config.yaml
n_experts: 64
activation: "xielu"
router_score: "sigmoid"
routed_scale: 1.0
batch_tokens: [65536, 131072, 262144]
Below are experts of layer 4 (counted from 0) of a mixture-of-experts language model. Rows are named router (the router's row for the expert), up (a neuron's input weights, with its number), down (a neuron's output weights, with its number) and show model dimensions 0-255. Each number is 128 + 24 x the weight over its row's rms, rounded and kept within 0 to 255. Numbers have three digits each.
Before each expert's rows: a language model's description of what the expert responds to; "comes before" lists some tokens at least twice as common just after its tokens as in all text. This comes from a sample of Wikipedia text that the model never trained on. Tokens count by the router's weight.

# expert 48
Place names, nationality adjectives and name endings of countries, cities and universities, e.g. British, York, Finland, African, Hopkins, University.
comes before: ",", "\n", " |", ".", " and", " States"
router:134076087147151145122075130121135101075146120103139158090129149140137128135119151137131095150165097136109136138102108093136162108163159126103157129106111124128116123108180119121148097169127105138166091095130122120137146124159126110126116119142167120128088103147118095108109126129116153170144121141127121121132131106115100139074096091114106132149134143116147174170144107077106090146125123120131144151141177103103124131130084148127127097137110131116127124134115128127132147066177111120142151128152165097174115144140127150101199147156078161156087146183112089125125161115121146143074129152130138149135088125119143107155140171073127110152150133123134134114145119127130099076072120109120144160146119121145145108127131145128110120118158129130128106074155096171156123114109146
up0:123101146122098153100097135126099135140088154112108114130066103156126116189116119135129134123136072113140145143099102103141105182112104113151127085098165119160153129090139142109143110150156146128130118127146140142175149121161147145156152131105144123134145128160124132124145120146146115105126099103141139137138114078148139130123151161166119120144136140064127113107140099068125127103083120112153117083111125142102140155097133152142118087151119126147076072150145166110130130147099118108127112158136143087138079125129134117142106118172142174139128138163088142160129116117170151096124160129122117081171149102103155128084101140163182146165124145128121141119130144086093101120127122142137128108133105122116116130132195114133123102130167087161146093105101118126158122163099139
down0:130113121156153128138136130152130133152100139138165122145086118156172101130129146132122181109145118140119161102135123130140116118111163135148118090134101111128125133120137166140158164138155122129089108144150109113181108137130132157106083134157150144110142128165155106120138079156153119149140116147122175149106185121081088133115157127102149165104183149144152102132153108095185148087139095117138147106089147158099121146120098111126105124134152124160161084103158087152136112123154120138112112132165155105089106124154147108127126107083130117127139107111097133135103146117135132116142130102094121079161131046117139110145142141154141146134118121131139104121115181090088109128146086144133099145120093124119163094125188119086106117117169109145101133121106112075163134125141139
up1:158118170128131095145109144109141134126121095101159118106144141098146132118112126110099190161093107113124128067099158113121169068139136163173107109124158168097083153112097118111125076082122178127148109109091123146091144104123114140132141116141098126116137139074184127142156128124091061106156126126141135105124132084146109151153188119109110101153091119106139092138121136143126124142114124140119137138131142149148144117113124101157108131133115132123116163126124157127116119107127109130113140108105175137142150125089133154144161118089098154111149132130121114171116140110079126105124143115106139088160131155150109152111110149148101144091122100130094126115150112137191117113109073145093182113129143146109113125130141094117120163125086141146141144078123097131158116156150119
down1:140114139175141123065124085077141145095134119167141096138140119176094121096134128154132126129147104121152140124137117159140169081085137189094117117161107160143089165133127106131169142129153108150117151155107085145135109121108138122108118141118095105152129103138117129129155137120105145156107136125111148131109106104143150116112117142104157126126116163096149106158165133130137091111117173114104136109134099124132174071115070119110158120110107095130098094079104139088119123150102129107167138098171103147155135157136168153132179136117178149091155133115156131107143133154166120154131115090134132124152102109143116151123137111139139135095161085137136139127132098098137156104134108138118141091159143097130141174089131109108141073099144158120150126179121123119135134083132117
up2:182150160085092129146081123080135113158110122082137145136130130122164157141115155132127138151096146117122129105123101121148138130099097130173072117120068095124110081137125106109149132150106154150138155164106123156102124106099164165115158097085123125123138126099119152141150148136136110132112133129099106147149110167126154162126156158117147150138109147148122152123108137123142130086137089145149109178147131091132082145126156091135149156097154122128109106133126114129094095160123093138116164118129125154141162138175129145098144091139102134111186142138131114147162187156119094125161124137167161145115132136098132093131163134138181119146099156133101109102131140142149124129085140122121123123129144147124136159153129157139145129088133107068178127096134088137124091099112081
down2:137197148167112117095160151100134138152132163159080122086119168152123125120131119096122142091139116111114184134160159165115147102080147115123127133157128128143125130117129077142128159124127159171122148144102125141118098126139135129096123114149174110094138163121120095144120140170136119125178138141099133125151153169121132132114153155192133108166136098124124100102136135131104163129102126152142106151137108116142134101162158082116140137126114091149152177132128122167170118148112134075099115099153124093118142099128136114117135183147166128126130108094093150119163142103135076112122141116110174112083127159170122108156096129123143108088109141114113104137168139108140116142143117152154158160157159170125140141120105129106108148156110116092105084153110163125092145110142122
up3:131133162105143140154138161187102136110135136090122135186153135140100109125098139116111146100146148117141143161095146116122148134164128184132106137114136126147139108135091122091154139143092132112155121130129157166100105121148083149156117104141111119096113138143093134076101131115148054144150138099157085105119096127098114129114097151164125130136134180106123150142129128113077159145125139115123108148127130133114155073119147082087143105106177109147111076152096136092115099118121149127168148098138115131132142085101102087146095135136141123141122143127103113105100139159169095102145099112126107108124151088105127116152138107123128121140142140088123108150111140140091137118096137137134108152115149138062139063187082148153140131098130130159147115098147122095111132140127141
down3:145182106133045127156156131122117148156115122090134134147124119105134128138144131056166093162102168134119079128143141141125127155137134134115142134155151126186095152115179136168118137123125154122127158098090103088140126171135130129134144149111167139125160164119163104110128108151137175140156161143153158104141145144116124116139120158093115108107116135100128129142142194141143121101139124144093125120113118108167137098162093120154148122160144163128093184134153146171139129173107134143098141151096116102155148097130094154122102096152148109142119088145137126143154151160179115181132119101114147106151081141142114102166110106133131107144138096120125100131131110138111094149139122127111122116113132135129142135071103118163096142132125128140139105129142162114076129163115162
up4:079117119157114139131172144112138142125164131147132134129108175160151141152140115154149141098090084166179122123122095152117156132167097143118122138122118119144111119142108127152151100104075147178145140123139110151115117111121163128120116122135135115159159095105115126155134113114087127132135115148145113145120092132116159155165117106097123138132099103045125101128165111157144126154162116135108108069158114083135124127165129145133107123127155100121055121116076139086089139129125110186113170104115164157125091123163166141117152122123121135113093164149140134091130122090147118125165166077127137146164147134117130132156080121151092120126106138125142080125125126107155081167127162113168123126119146123168112119158139119179107152105114130128129130124148121138123128117143168
down4:168106142117132116136114100140120153127111116098138134109146126124146143159155159115129118130117161127206152117117121153165138111153072097168139128115078150112132151141174124126062103148130109125154165121137137133153112123143081134166136118180095149158152130140096182086098125098135136128128122158108133128136111124075101136119111107113112189098123167141135106121084133173132138126164138139155113128118150119134183167089116138159098165100131124131142105126078100115134101141061137143120119130139128148115120127090163135078145145142089118131140150133121127120171122109169129127175145113094088132143110113118131161143133127163141113119102150155166136126137096113119105101110111126125127121114129128127089089168135119127108142107131074145107117133108083148138115153069146
up5:117127153078135095089097115127119160110105156122162116149096101113095117154129095164125125123167129137128052147088125154173139112157121174119131125133150149109159143148114156097127063145100123153144150116118149151165115151116164131136152122121124137111145112146094105118102102156136149124139167089111111145100142129101089154114161127139099133138150083127095143107133078115097151145133106096096140098144125145142125164091121100074145093164121131140127130097139149108112156134131121174171147138124106156121157100165103107175115107164129135111108127084114118133098121144153113113091117142142154136156116090108132147160126111117150133155141141149125101110128083129132136095095180110094150091126170150161121098100114101123162091103144102117168136122126106136134160169116121
down5:112138126154081129101125110150135141147163107117136109101099105137114128092133169148130114105142106187188091097130112125094153079110147171118138123149160125145129124150128127137104136131146133087120127083148123107099165134104150081159146143097117156130166120136150122188138112113107155116149146155136113106121111118144136133181118121091124132146151151107118103113079138077122097116198138155126113152092111119078132142112111164140150134128098121144106111143131167155157113104120096082132121113150117108113111122151083137089094126106116054135110131101126153088126132140131135101154106175121135164117144130120125108146169114102095102118138084167171152140164142104092130115152160107120128160079149155083109134138133147140114141155119099119095143112123114107152130118131140
up6:164148147110113109127150130124142139155105116073138138139110141166116148121154120105126133152167147098131170137124123130133105108130132095152127059155147117104185117167122133125118117154147112132147148077066148110153124146115071121150105075150105082141123142148156141124140165169126081153174136122095119151123105094108108113142123130168132122140162167115098127139115129154123155121125117105121091121181135090125127127118146160142176109162147109130128090120103093137129148145133137114136078135121125089124112155136115057146123127134156160116142171156089133149102118129128111119127143155138152132100139118087130135113162179115156076128183090103116162110113126088133114130120126148104122091151146077111117117111102165131153164152126160145079134119152138120137140136113143
down6:119120067124135089093153110113116119109129211135118102149140124120116121133126104183166138171103137116121092088135087109117141169150130153149115146110080090117118116139143105102151121161118138171199116123154149154150158132141133167115114115158115109111131109144127157125116159124111141126107122173117139126126147170123131175162173137131101156169163140116091116156153148169100150100115124130155119113098114148132150138106106138128079108155150137115167137145114116123120132139154075126137104136098100159138096130121113104124153133144128163102149104151133162099095114098129093117151135109100153151157112131149127188101120106142109138092103132148096116132100143113140105069092131148130118141096126163132081206143110122146142142134117150122120128102139119130124097165130128
up7:133088093094146123138138110118104105165158138096132123136112103115155129086147187127102131093110119132118139117135106173128092135168140144158131142107145132152105152131112126151158153158114128140140127149170108142126102112127139165145144107129122150143087148119080125153110136101117103147165136183109110060134129144100135128111109156148095124120109156102149145086133118113120111126095104127148089133109127146107106095080157127109129123088123106111108165162130103146104151148105073079071082145152094125107133168132072146136092111122142110147127105140161082090106122094145142146149182110118109170151138129132127140080124139140102147125121147120137149098116115162135145164127147144180135116110100133098196151129129155155149071113146123135128122151129130130146089130108127
down7:087114131145122109114067093133152150101126101131125147129161124146119163083126113131143175115105133114170138152149136140081146161133127129140149158124130157131139125109190092153130082128137129115116141164092100102126130115125140110118091110157098192154121133113164128126097071169087112115112165125160111104120146093165132120101144116159110097110127125104149119093125139121140149145157133173132148134122161119071099153097129120115121121102140144104120162090133141127137131143108103103132116120147178126131126149105165072149100104121177099141159137151099096157148150157114112170095155082099094121137134162123162133108124134179088122105157108141119109130154144120128108113144100117107113151131136154147153123113131127130111129111139136147128088141220103122137124138165114
up8:155139119121116120130108108140150089149120114121121094151135125122144125101104123141132165161183100111094140146115136111118163100166137139111125135127095138121060116092138107141142109180069108108100097116157119122093129158140152122122122137096125125173104170094163111122140131152122103109145124116127136089125139130177073142082089153078118108136112131082125127115086122127131149199148122099133118113121138146115124138130138116149115112119103126151084136132122115100088109140123115108128096122116126204159125152110084147135138123140096122170154105111140107130128085102079125130089087135155150131145138108109128108093118144097157176172098123146076161074132159160091135124140128114168137115140145108126117139132112104159138097125153145073153132133159136123135115130122154
down8:121087164133121098178092136128090180143089093149115142108115144093119073141126170123111094130151107136144106114140130122110103109125094089106109132111154100096153134084171141126152139099144138133145125117150175166097119146161122142145126106115125154126079138129162126173171120136141121116143128136135109147098097128123128166120150135136124160124119123123132159122153136089140119115119126151111112115168040154153137123098125154124132114126156128124147122116158176112089135105167112168111117180122073155169149134126130140085133091112131109128091122123105105131150118102131145129174112086081117103147147123095114126140131150094100125151095117097096172120161126099144117112111090128096114113056116152160099126150158152155103138115111126118127117139142107152110122151148163
up9:143162122121127134152147135136108099136149126146128161109140154133156155096150118096101114102112124077114112131177153154100157100117121151147134166136128163131078135124125139139091163141147149122088130125085151108102163146126115130110076114153108107108189117088162147151161135119099142144116117113127140136096169147131123112142118171143142061119128123133124132127141167161160105131149157095155127138147106110134141142135162155168148185108169152175152155148137127132107125109135174149105107099130080136115094086139102094102087128107185073152116137092137142154111107107126129081128152090133126096152129135120119103111121107163139102079108112152068110160124158130120127154136096142151116087111104103109137140105123149125154168136102123133137128135105141144101112088135119
down9:143178133158084136153090157099144165144129157129163096139108137121133183084190101134105149128126167112150127146106165158115173129109139162121103138159122103146120148104150120144127149107155127149100121142145122111125157169122138102123109140147127111153141120118128114154168102121129139145113128116140164162071147129123134078121147136133148111094148121093163155135140148115136137127112175139122154113098118092100108124157125137128155140123145163152117141092074137098164115157111166109082167153105123087142114088168138116122084158104175154125141112097133099125086158117105109102167136149127106101155093149128108099122160129156120127122134094096131084146143102131089128152135131126169099083084140129131102178109172115136100122148115120136151126118131140133098163116161097
up10:114087119142126064132101093135134160124107120091132142135126105120116139170149111138129131168137124143149120118130114108148123128148164131103085072139120097121138127118128098148145149109147129114151110102155113126131126122130147164123148124101155080126110120104107113089113155123155133124127146165088080111130137153118123143095126079092098155127174128143125149158101127181133084081099142147113160148152144110141178121151102096159136112152126146087142133125152118173112178124147133089164128113155141149165128139128191141117166110124088132139134125127132108078158116104180145115132148121138118158141134120136155144156126168115072111128117162132165147099165084172156106128154095137122104155166147171152139161127116071119106084152144154125130107126131105154122117161130150
down10:133147122142080148153112181109113095145159129102107092138096123155119134137157128122090132094117128119112135090110170174118081116139118110126148162151125148119109162127130119123130129107107168156103112128099137114152158122107163133121105089131108155091137156112123066158129106156122110137185163094163153129107115141117156113169163163119153160113099121089156136099154116158141142126154127154119120139092151118122109145142118122117129163121122094146103145107089153103097069130116123150111126126108128143115100113119124088145077144124151102134097166077185135159120103172135096154129097143096146136150092144145120126102083110164114157118086119132126143157103101112090124140146153158108135088095129115123125119129143127194092127073134127120101104143137166128140133122154105
up11:135138116139117120144118113106131138155130136099125135145138143162139141099157095130164155136145156145114144124104170118130147115120097115147127099090147145088144122115090120106112097137117137131133101053153213114125148130113132165134141149174151088154082170126124153106096113101117190134149182156156155114098128206139127102111124115140116113106119140147113125103128123126117092143127101093094088107129129144142152106114119090116134095120075141137183114147153110132134109133137159140141140095087150142069153086098096120123060135143132114160148143119105129162136142122113140154082128124146138139117102160119106143121112097157135112126096102128159146139136109132154135138138104154143133137162131107132096099168087098133083150144127160113147175140145107100149114128135152
down11:116114088163124155137166143087086132125125170122103127153165117142104131115096142115138122169150112151144133167164119098142101142132115153175172126125091146128130123119167136128134145204130125141140137095107140144168155129145180167128134120149116110107102148180119139108094184093094117124128169110115137189120120089118105147157115123149125076113125102139168130132090111147138149177097133079137122113166135140132139111137102151098128121129114125107129124138129138101137148113154127168122146116153157103117191151108155081129127122136118133135186104125114167088175134160111137115099106113097121165090131115082138131131132135146134135120139109100106119151097116144158164121148095118134150085113086112111157118102063149093126122139126117102123137134144147096110125111142114
up12:148100131139121111127114133109182160129147171062109147140105121148148125178132169120156133162153125139144142119101140111129110111140111087077151119130147120171130143099124103141123121138164153139141131083144123127140112133110145146146168106118158126113094109111139137149122120112156158124143138150082119150102144116136114119093090096125124144154094141136135170138129094167131109171129125100152124116137143102131137118096099165085099103126085092113096167166144131160100177162136115082136115117129121136175176097140113196086158103171118116127174101154115116057144171087143117165145153133112108178144163110122152146153151155120156132167128143115146136116142098159147125130137129128101112150144144149143171126135113131131130080142134139170117148130148130121129135130096151
down12:121138126134141145145124157099148120081104092125106133140115139088113174150116102154133139103166129082139164140097141127154154128132155212119114144110101161100126130132122161148114136138155153125107117123079136124146156117129124093120136087106106118129139108143112039142134114166126110145125153093158140131099146133105123139088127110096124150132106149134084155150122140139081120156104154117127148114137101102114096140138103111137137126141143130126122132080118121123121142116144129087083113140133171121123107148106141101157101112090131142117098149115152115183090109116087149170152135148074143161143141154127111098124099117116071123134107101098106122106128138128113156190106182130171139135118103114111149157113141072093109143151095083142132125121126134136125127064123099
up13:111136131113145122100080131118124125143116157128150141136135140098172157128122138127170165159149101107144140179094144134130114102107146147152111098101115113109141109143067128131120176129099154106121124129134129108139129096113094159136120133140140172110129168114120117107080129168107103144086112098162185115139091099075108109123133131146104109191114103135121095189108134151143114102145078147154154179140116106137153057147137098105103146107082147111118103138103168148138139147144132139116090152143071117121122104129102123116115125121150137171137136095097143104140145142154135136116139142094169130103135121166113114114140129191165111172140170137125135142124139128106129115158116148119113153142122097104111134105113079117144107122144152114140126107112149094147157142188142
down13:118110113159162150141115134137162110069187135123112138156124148137135158150133127149112140133119134148156144121121121148136164126163109088104102125074113143074121126130094130130079106125052125137125121137131153094122138081151112130115146152124127153101132131138126130115098081132138135126105124136121100114139097110054100127144156114162137121146117136122165104119106119113130135158084075124134148140138125139130159135108157154120146170128162138114111096121149138116166143109158124108163091138150144107140122119161155162095162180185075153141157165142150153111130144160118122163150090160146123141087123124116100121103150152102096126181157141131053106094148138164129150091075107114128139117129101123152111102145103123152114158135120139101136118123129115124129104168132108
up14:135141108118124117117097126108141114110091135096163114152155152129137127118108107105135147159148113095134130104152151088152129096080155145116136176144140109106136087109121126129143088149138110128162158091145106126159156136126115105171134153154128111139145162147051151147138130183122151111095154145103119134114105119128116161133104116131107137139129104137138146122136161146100113151133148154170112162109199118082166136124104144116105155126156135110110154119140119116151116135101131110120143167122146140181157158128125130116150133126163196095067091130106127121126125123129128111104140089126112159138147129137108060068149100157160147146138137089143126149125087104138056168138120114169106139128133126135156086157147150159143116113095128114121123087143149117142168093136105
down14:185147123140132144088146109142150121144157123108125119143136116134097131138126103096171128151123094121117090123123116114131134151112108096154127118123157108158112139070122131178128160104123132143118079138143128123091144153128170075141071086112115145090118154134103100076102153119102103136134136114136105124140121094154092154085162113160098103162106148086161142127158121108122066159115122097095134157088159143144138139184108135098153121129114134091107098129107158099091097140145134120130117139099098184104111146131143104147131093116131137131121137143119113126058137107095106125131123149129157127129130149129160143116118116089142110115117133132129089103076172107134135128120173120112125180145110127170126168121147154149128150077133137139100120164090161150092132134120112
up15:121108142112086108160116132117103175161101157111080154119092141121152136107132090129112136111107137107098108143112163155126102166157091160121170133131140103112158116144125142102106111142161140154126155110081150118134117149127142147146119137087132155187128102123125142110108157137059145120128147152144120115029100072148125126128145166141154126128121135087141095060104122144106136144091162125123145129145166113122124135145137125176170131134144088087137096098132151088155098102137098155114122170110099087151100135129128137144128101104153147099118133114106106125151152140140150141144110111123151149135137114091070117119097138124106118128143134160127134147135083150156085110090139116104133094112107114108127130143119103113132147173094107128114148110129177137097141156125127
down15:173129132099121101187102099145129136074179123177138126123130121133132131172099145132112112107127113117112136144097123094111123111126118134140144162135140136136160156122134152131110137130166111132127092140131122099107144175101165122126124185085125090113170120155106134107104114138110116118127142114144121105125115124107106110113153139154120143122126136082106137136098115109112119137114159142106121077125108130149126127136117131149122093101140118133141106139128166144168115148154147120152125122143140105150155132109139165114059103134155159104146107106122088140113138164131088102114092131084149111162144111095119086118085116146109112125087121143098074121164090128123107079139085153131125140130077054123147074117152127076124090167089146139105174163140143160145112175141149
up16:143113103128156158092172137099114136132113126102123148125139124156114142112100119145150086133119137100097097094100128124130104076191090081123158118142122100136153178134136120092133159107144134107129121137095104112136118143158109129089081125159188118089121134101122105087083107129128112107134123120139119105124164125081109105119156170116161090143127124094127131112092103158097120147139105110099174145125172109161158117138146104160165124101109152134151096123105124118106103141157129153175126131136090132072098116135130098188126093131075140096120136141087170132094139142098109128138144101131122123144098121109132170143067100078130101135131113098136130112149172105104134102104112133130134134132071137101171151127140122098140149160127137137121119135144153134127139150129120
down16:111136136137123105108164093132133111138134098127158109112130153126104079133116109164134125110146105170124127131147123147140134145158151103114108117116095122131152097106126183116129100121073155135117118162153131141074116142120145122092140082125107130088150092146169134096157115100139112135136119083101068116137111114121147124102114093115122134160148168150108139157136123121079082126129109120113096115123156107138132108127143119126195158141126133174124110151114129163158162111167145112118131151144117148133098123140123134149103114142121128133143179151145141093090114086153097130198122137073153099115116156158122143145193130113149135127146152115143115092119170168128099100146121125167131154130143177115104086105129176088144098120153163126139171125172128147152150121129092
up17:103127131118130155123163125118092115105154149126155152159145128134151119113192127124153157135135106140096151129122141113083130138106109112134165147116127085143142103133101080130105135154131111108101115075116137140171135112134126113081152157133109139163136145155139107116075140122097168114107135123147161101108130128113141128130152134121079148113137123169087134125121129097162145151186105097167134091110135127068114137098129151124099103136146111096130149124111114147108125133160153125146168131137177170134142101128152168136124105113151107085111112159111116139136108121134085149092163170126159111114174112143111177164093122167161134096105082161100114135111117134144159125081110094160140149149094161147107130127124138123144073121166160147187139130098104105142144138143105
down17:136120141123112149118122089120160140138102126129101153108138143165104107129143137146140149161132114170129172165100145100142157088135097128108178098153137107132137101115152103111118084070109128121118074116113161161134157131144178166101131130125143086085115094144119111123101118132117132139090117138131135090157133124167113146109130135154098173139125121085088183104111100171118100146132116111145174077131117120146119118111136109119111143118129118138104107162139105194111160123103134150125169140196119117141099119121110136146163143162128112164101130147137143129137130104158115157134126140107141115119171087102089103164148147141135143059126121096124162115123151139089144068101141142148107156141156122126122098139128129088157126125126145072149140142150114156129128098157106
up18:120096091106159113095141156142114151128095143166146128124143126111107156132099101100087124116120156104123135167102110129118150133150122135112092101163062100181078133143124122102143109155124140124109132095100103174144083133120132113148131094145159147117123132136123147128102165136110116084128109125131093181110148162192087124094144149117122125118143107090139132142178137086171128149180129200165114165103138141145102154150121095158135081088106161143129157101150130072104139152139125136122141090115124120124137136121161149174146132131132137122132144140102131121129145140097136122137151123196141131095163139107132139168105114111109118145157126146129128115136117109101109118100130172113091092133096141158159138111103127135121108165095120119145153166141162160128147107138115
down18:117079136099117111101131107154147115166109156113160126106103151138111177149111094107122150131141108154122142127119129107113125101144154101105128122135109136182089144147113102119140061142076160165156137124132139150124118142121105101133125149143119157111122101138156120146162063085138162111130105130125101138130101180128064185108120137137137121141154116134116131134159130081139111116138072151138112147111132170123119119119114121146165127131131147137154165092117108082169149129171113121121114093094116149145133185158150136120143132150104108128125122128104137133139114145139154156119173131131129079102158148126168082139190167121129117185117126146079178144153140106122138070102136164120119102139119150153160127130106137136113109084088135128117154147136139159143140117140125
up19:169126149063153134150123141159142133125126099176089109170135153125123141094107157188137111128117155095140142135088144144102152114107101130146128117148135093098139126172103157110157121091117126097123058161088118106121158101111114161128104153121138135136162171105109115100131092104119120126125121124133113060161183111136117174119177112144145088161098120108120113141121164139128096104107115099132112154136142116113150118120079110086139107100149117095089089133117148165119108154127131127138095127114082091123105092153098126080107184136114131150118131098076109139141112170113185109157114142122137109120105135145135123123109113141117171139167180117132135127096117127134133140144152130147132124119115092143128173099116123138140141137151112130130161088140138133143105124151121
down19:099130124108133121173107135146124137100142122106124143116104135177104158139104163169113184141158131134077142140154140137097151092133086099128127113138112125131159166161112160155118146130108096085128136093140112101094142172125141139158120148157112096066118137124102127112125082139144102139141086124132112124149126096115115140110130138164137125113118097137145134157178127096140130133153135080096122171098115167082165126107124143101101169107144110137161143173127171114146138141106133120172140164076099146145109177124143140094114121114132121112118103127100108131107159116165131177146177104118112101130132123152100131154105122115168138156153166120116123135161151113131075088138132131132157122089112158120132154139146095104150114126101128086082130148154142155110138103077105
up20:160096136135148130120105141123123139117097142142093082124142091147092150146090092139175124152132142120128110096144132115140134090120097143129175151160087146134143094115114155131138124122104131160121120149128159126127162102180125195113121120110194106153130123130096118147114110113075105138126136144115149142135113069133122124136139114123084134140109163072134154124131061102080117146102132122103080124116135134114102117148172120164118095112119133127123168133079126091123111121167099135190113086118117131140144144117114110087148132135134153111174103116138143115107134130137138162159131133146163140145118118090152101101129088116132128115138116112149164146112102101165099147123076121155095127149120159133089130170118092084091142091132099140088118115113168118136153129152127
down20:130155096127138166116101110132135129107149188130159125083135145113111102152124131141090131091070132146103124183179089111125109125138204156131110102138132118148111084179152143099110117152126156130185153124147157163140147096130112149105130123134115141074146178150125138095153141103132120103154177131145102119121153151111107149170140116171139150116128140130114120134146171178155134121095136106141145119115133123147136109110093158111147136143132129124141127141140136125114198141127142153135102134104106156152100144124123095130204117124097155115151099108117118128088147106109114126162117166138114172093103110107171138173141129096145159130120109139106122151102134112156125104103128077136158101102125125094101163145090100136155144092124129130123144134118103149121112150139121
up21:161150155116107087101124146138127172134097107077137109092075180150141160116135110159171127120127130112120107129109142156173131133126118143136103138118129085136136094158119119117100102167124150106102154142086112128126079134147115143102129120183122125151155108155150134141140116192162116120100147117166126204142156102126099118106168095116129146169146104114111107082102175122150152133124124120141089146173147147140145085112135158139100114107127113103160094110124103143116144122182130090143121146141140095142098080128117073125117131118115135154130180133125182159113133139148140122086123138166095156147112107102141144108126106125164087112139144124141115111124130090114161137085134117134137105133152133158120112118127179119099091115164114136140137114153169106144128141128113
down21:133112134153088110097156115137072107116153112132145118131143130165114117148140127149106103122126098116119160122104142125121155110178120106127100194129126084153111142149145154122144144098164140087112168117115090122122155113074116134158168137133134094158112060153116077124142104145100129126107167108150171195141135123165121149155133142137155106146124084134167106132168151143153135111178151125118123141171156124112193151109151122088129135167136159115091122140118110129121110129151069123167096154120110167118106100135145151152121106159126145106155091144154157105177113101133134152127179108128132137127151147148131099125141124131157134151146132139158155131152134132134121170161150087106129124151107120141085121126143124164134168131112136119116140099156157122168110142141108
up22:170157109151182097125159109143105116135119100094094171110112089089118108121108117116120130103127150139084116128149140171119148163143092156152091178119128172144147154147133126135111104131119082144163134146108096125106166167129146129125147113120113120123091081170153089124163091125140116172123122135106141127109137114191110106123090153109166149164112160113118143159118100132081120125115162137135122150167153121143126123150130122092159102165199111136117088140105101109150129162134101116140120128141157091142124144115113103099098129189134160122126170120107143164139135139119172098131143171140133112145127132095128105110148110112091128105148134131155110126114174101111118097110128115154112095142138160087091131078147140135117135146111104121119110124123147075162109135146145
down22:103102109119152102127173109174139127083147108126130160111159130108161120152094139150149116102090114107076118094129138167125104142147097134117135115113169126080130122115129122114143091120091086099129127097129146095151148109140123120123128133123095107121082129103130157132160120107147120103090110093117144105181135110133135098137093160113142164121122103134139126110142136133118167146105088117181110130138157101115129106125107117128146134131137148087163150119167127121112102111105133136174145111148145149138156155152146160124131099153109103150160151150127152114099163109113149188137154138139104117117081107128101085176134157140104152163117094117061116097133166142155144071121130109111077121120158145118136134161129154131140149134078145121130092099161100078122087106093106
up23:122113121153126142107087105106105122134117151151110157118147164117169164155133146130127138133151135096139128121083146129122116124107097149111154202140106136143142108117176128135122102141115139146111099134148140086120168118086115115126148112129136162128140086121154147096171107101160142161127154116109181086129162100154120110101166081077139129117109121158087134186155146093092140137129147091127137127117152082150181154135144147116179117147123155138151142150116090121083096109125134134171133092144132136117158143122106161090132148124163106116174129155096104149147154120153128136191125147142096169124130089137154150134131114135105093119116116098138092135123130114072099080151146135117109103156088140127151115148115132152146152117159138121147135126092136137108134122111082
down23:118080158154161094170154137123122123157156130148140201139116131131121104168109134130127146116122144100109187088096091102110176149129096146111119144124131113150142095113122122127096119106143183116104140120123154130145142179158121099115106145123146142082157140123138139181121114129159113152122119158151131113142115137112107145101092091137109095108094096117153149144108096129136130151077102107121131125136114082083142121132111155129163195095141116171085157127149094105129166122115111127127177127094155132121110100148122140128109119154148133116131129114081133127140093155093119098119122145092117117124158141145136162120114151080129090157140114137102161117129131115142122105136099155128153156117205114144135112153086168137120126114178148150121116078144116125124148121095102
up24:165136112146171142143155141117109116156159150085130165175133120127138140098133133120120132129157132124103134091112153143139094125128116073119103127140119134148114106146163136155151128099124152125081131144121130140140148136117113149150111129118110154084102131153152113144155150112138119096137102103136125094101137124164114126095116148158120109097142143130122187142121146120147090148172153094144090159161148152118114119095132130120137149081132153097125127126149126149171166143080129101144108157151122135152128090134085128112112138133120120124129148126096114165125131114121152161104144095052125098127105155107059152123145109097102110109134180138112105137136143159112114063135194110142105111134114123133144127130159174132098093154139098122107125165052105126128127085178169
down24:149140140120125154124140119089110129131137119138130089144110112080112092094094109091179184145131111126115148163173156109126081150142153137130132130127121131158116122167153091164168071157120141106119127140116125100095144109122122102132119159064139160116136137093164160165148118105135145149160092138098166139161162134103156134120138116166138077115132129142098180166131149133092096154188153100129153141145145155116144130126128108098122162095096126140187123111153129095154158177085099150110104117119140106105123161116111159119107077112147113149131110078106151107177129101124099129125109135112156119071120111093146116127140150083121135115168130124121142149152112141118117118101098149137098113113101115155144092142131125149122132157122124157140152119159140132135145108133143
up25:134107085145116151101071127111116114138155078136178101141143148105138111125168132125127100137131099159094106180157154129124110150200078142141174131129105060129103112115141140121137128122130140125141086142155096144137119149106144130139117141119126133120133111095125117121079113150128137106117106076156142144103099157103122153097112141101097137117180143107102137172168113118144146168135139096163102101136133151118074139144121096096144140138138154117162140142172138154171150092153107106106149120145138108147127122158130175111096113127177130133128117098101150127136100137138185128175106114129143130106127154145142111111139121121142162110150096105097137094131116150093165136082123136157146145131117127170099130088099110117125121116126093123100078167104134092126098143144126
down25:147143140147109090104107137127131150063139107108152158126127142124122171150100135152130117153150097131165136134086135084152145137103140124131128132171146107111184126153123099122145152152147137105113137151068113122137103118122103150134103174171112137133117155112099137148146093081134122141133087125105124100159099111174098161108134097143131124163116089137122153148123158095161162100123118113095131137119079100144167144124145161157153097136108130117101149140175150086094129127127126180176115102137177163111153147141101089131168115145088138127122104144132129120127100188132134132155086119141156149129142144135139142128123145103149108141159107142123118101125096107144110123075160131132100082166123171098117089144093144117140112144144154135098095111158115157150139099109099
up26:158120112074122115090163146096158124100156127136114153166121137137091146142120138145139116129140113099118160131148151099127115135096139125121127114154119169145133125165166110126099141099147157123129121088143130139122111104125134100090104097145141146083155099155103171121104167112135124157119137093125108116100151089150135153123128092154184119115154102131178118121134177156115111119154104135139105093134140108135157097149107150154114101121135150099108139119104122085091140124129111131154140135088136104151102120095047135101175120121129094142112176163120087108153102076099101141145166123094108150128133089132134116123092107157161103097144131116084104141128115107143135136125149133073102104118138096159094113120126137139099125160158084119114134127197132092116164138104153
down26:126095121093129126113155136108108165093136129136147077137133139088133110124114092137143123156092097118153088129146116079148148174091098163108106143155150117119112097150098112133172116151144196129167120175163107096151115109115126139125107164119129111139094083117094186107121153124167136084112138136122134155146096149115146172101128117103136105117103120117118147077102135139152128120120127165142139123088120126131131129162116126162107128098118176123097109144132094139132152102120149173139139102150164121137151124105109116135143099120156145124117105183121147109122112098115114140131116138145134185127147106160148125109108102126102108129179141088135114139125110139142119140133107127105108124177108098187100123140110092157140127104105076089150135123122086087125166118068107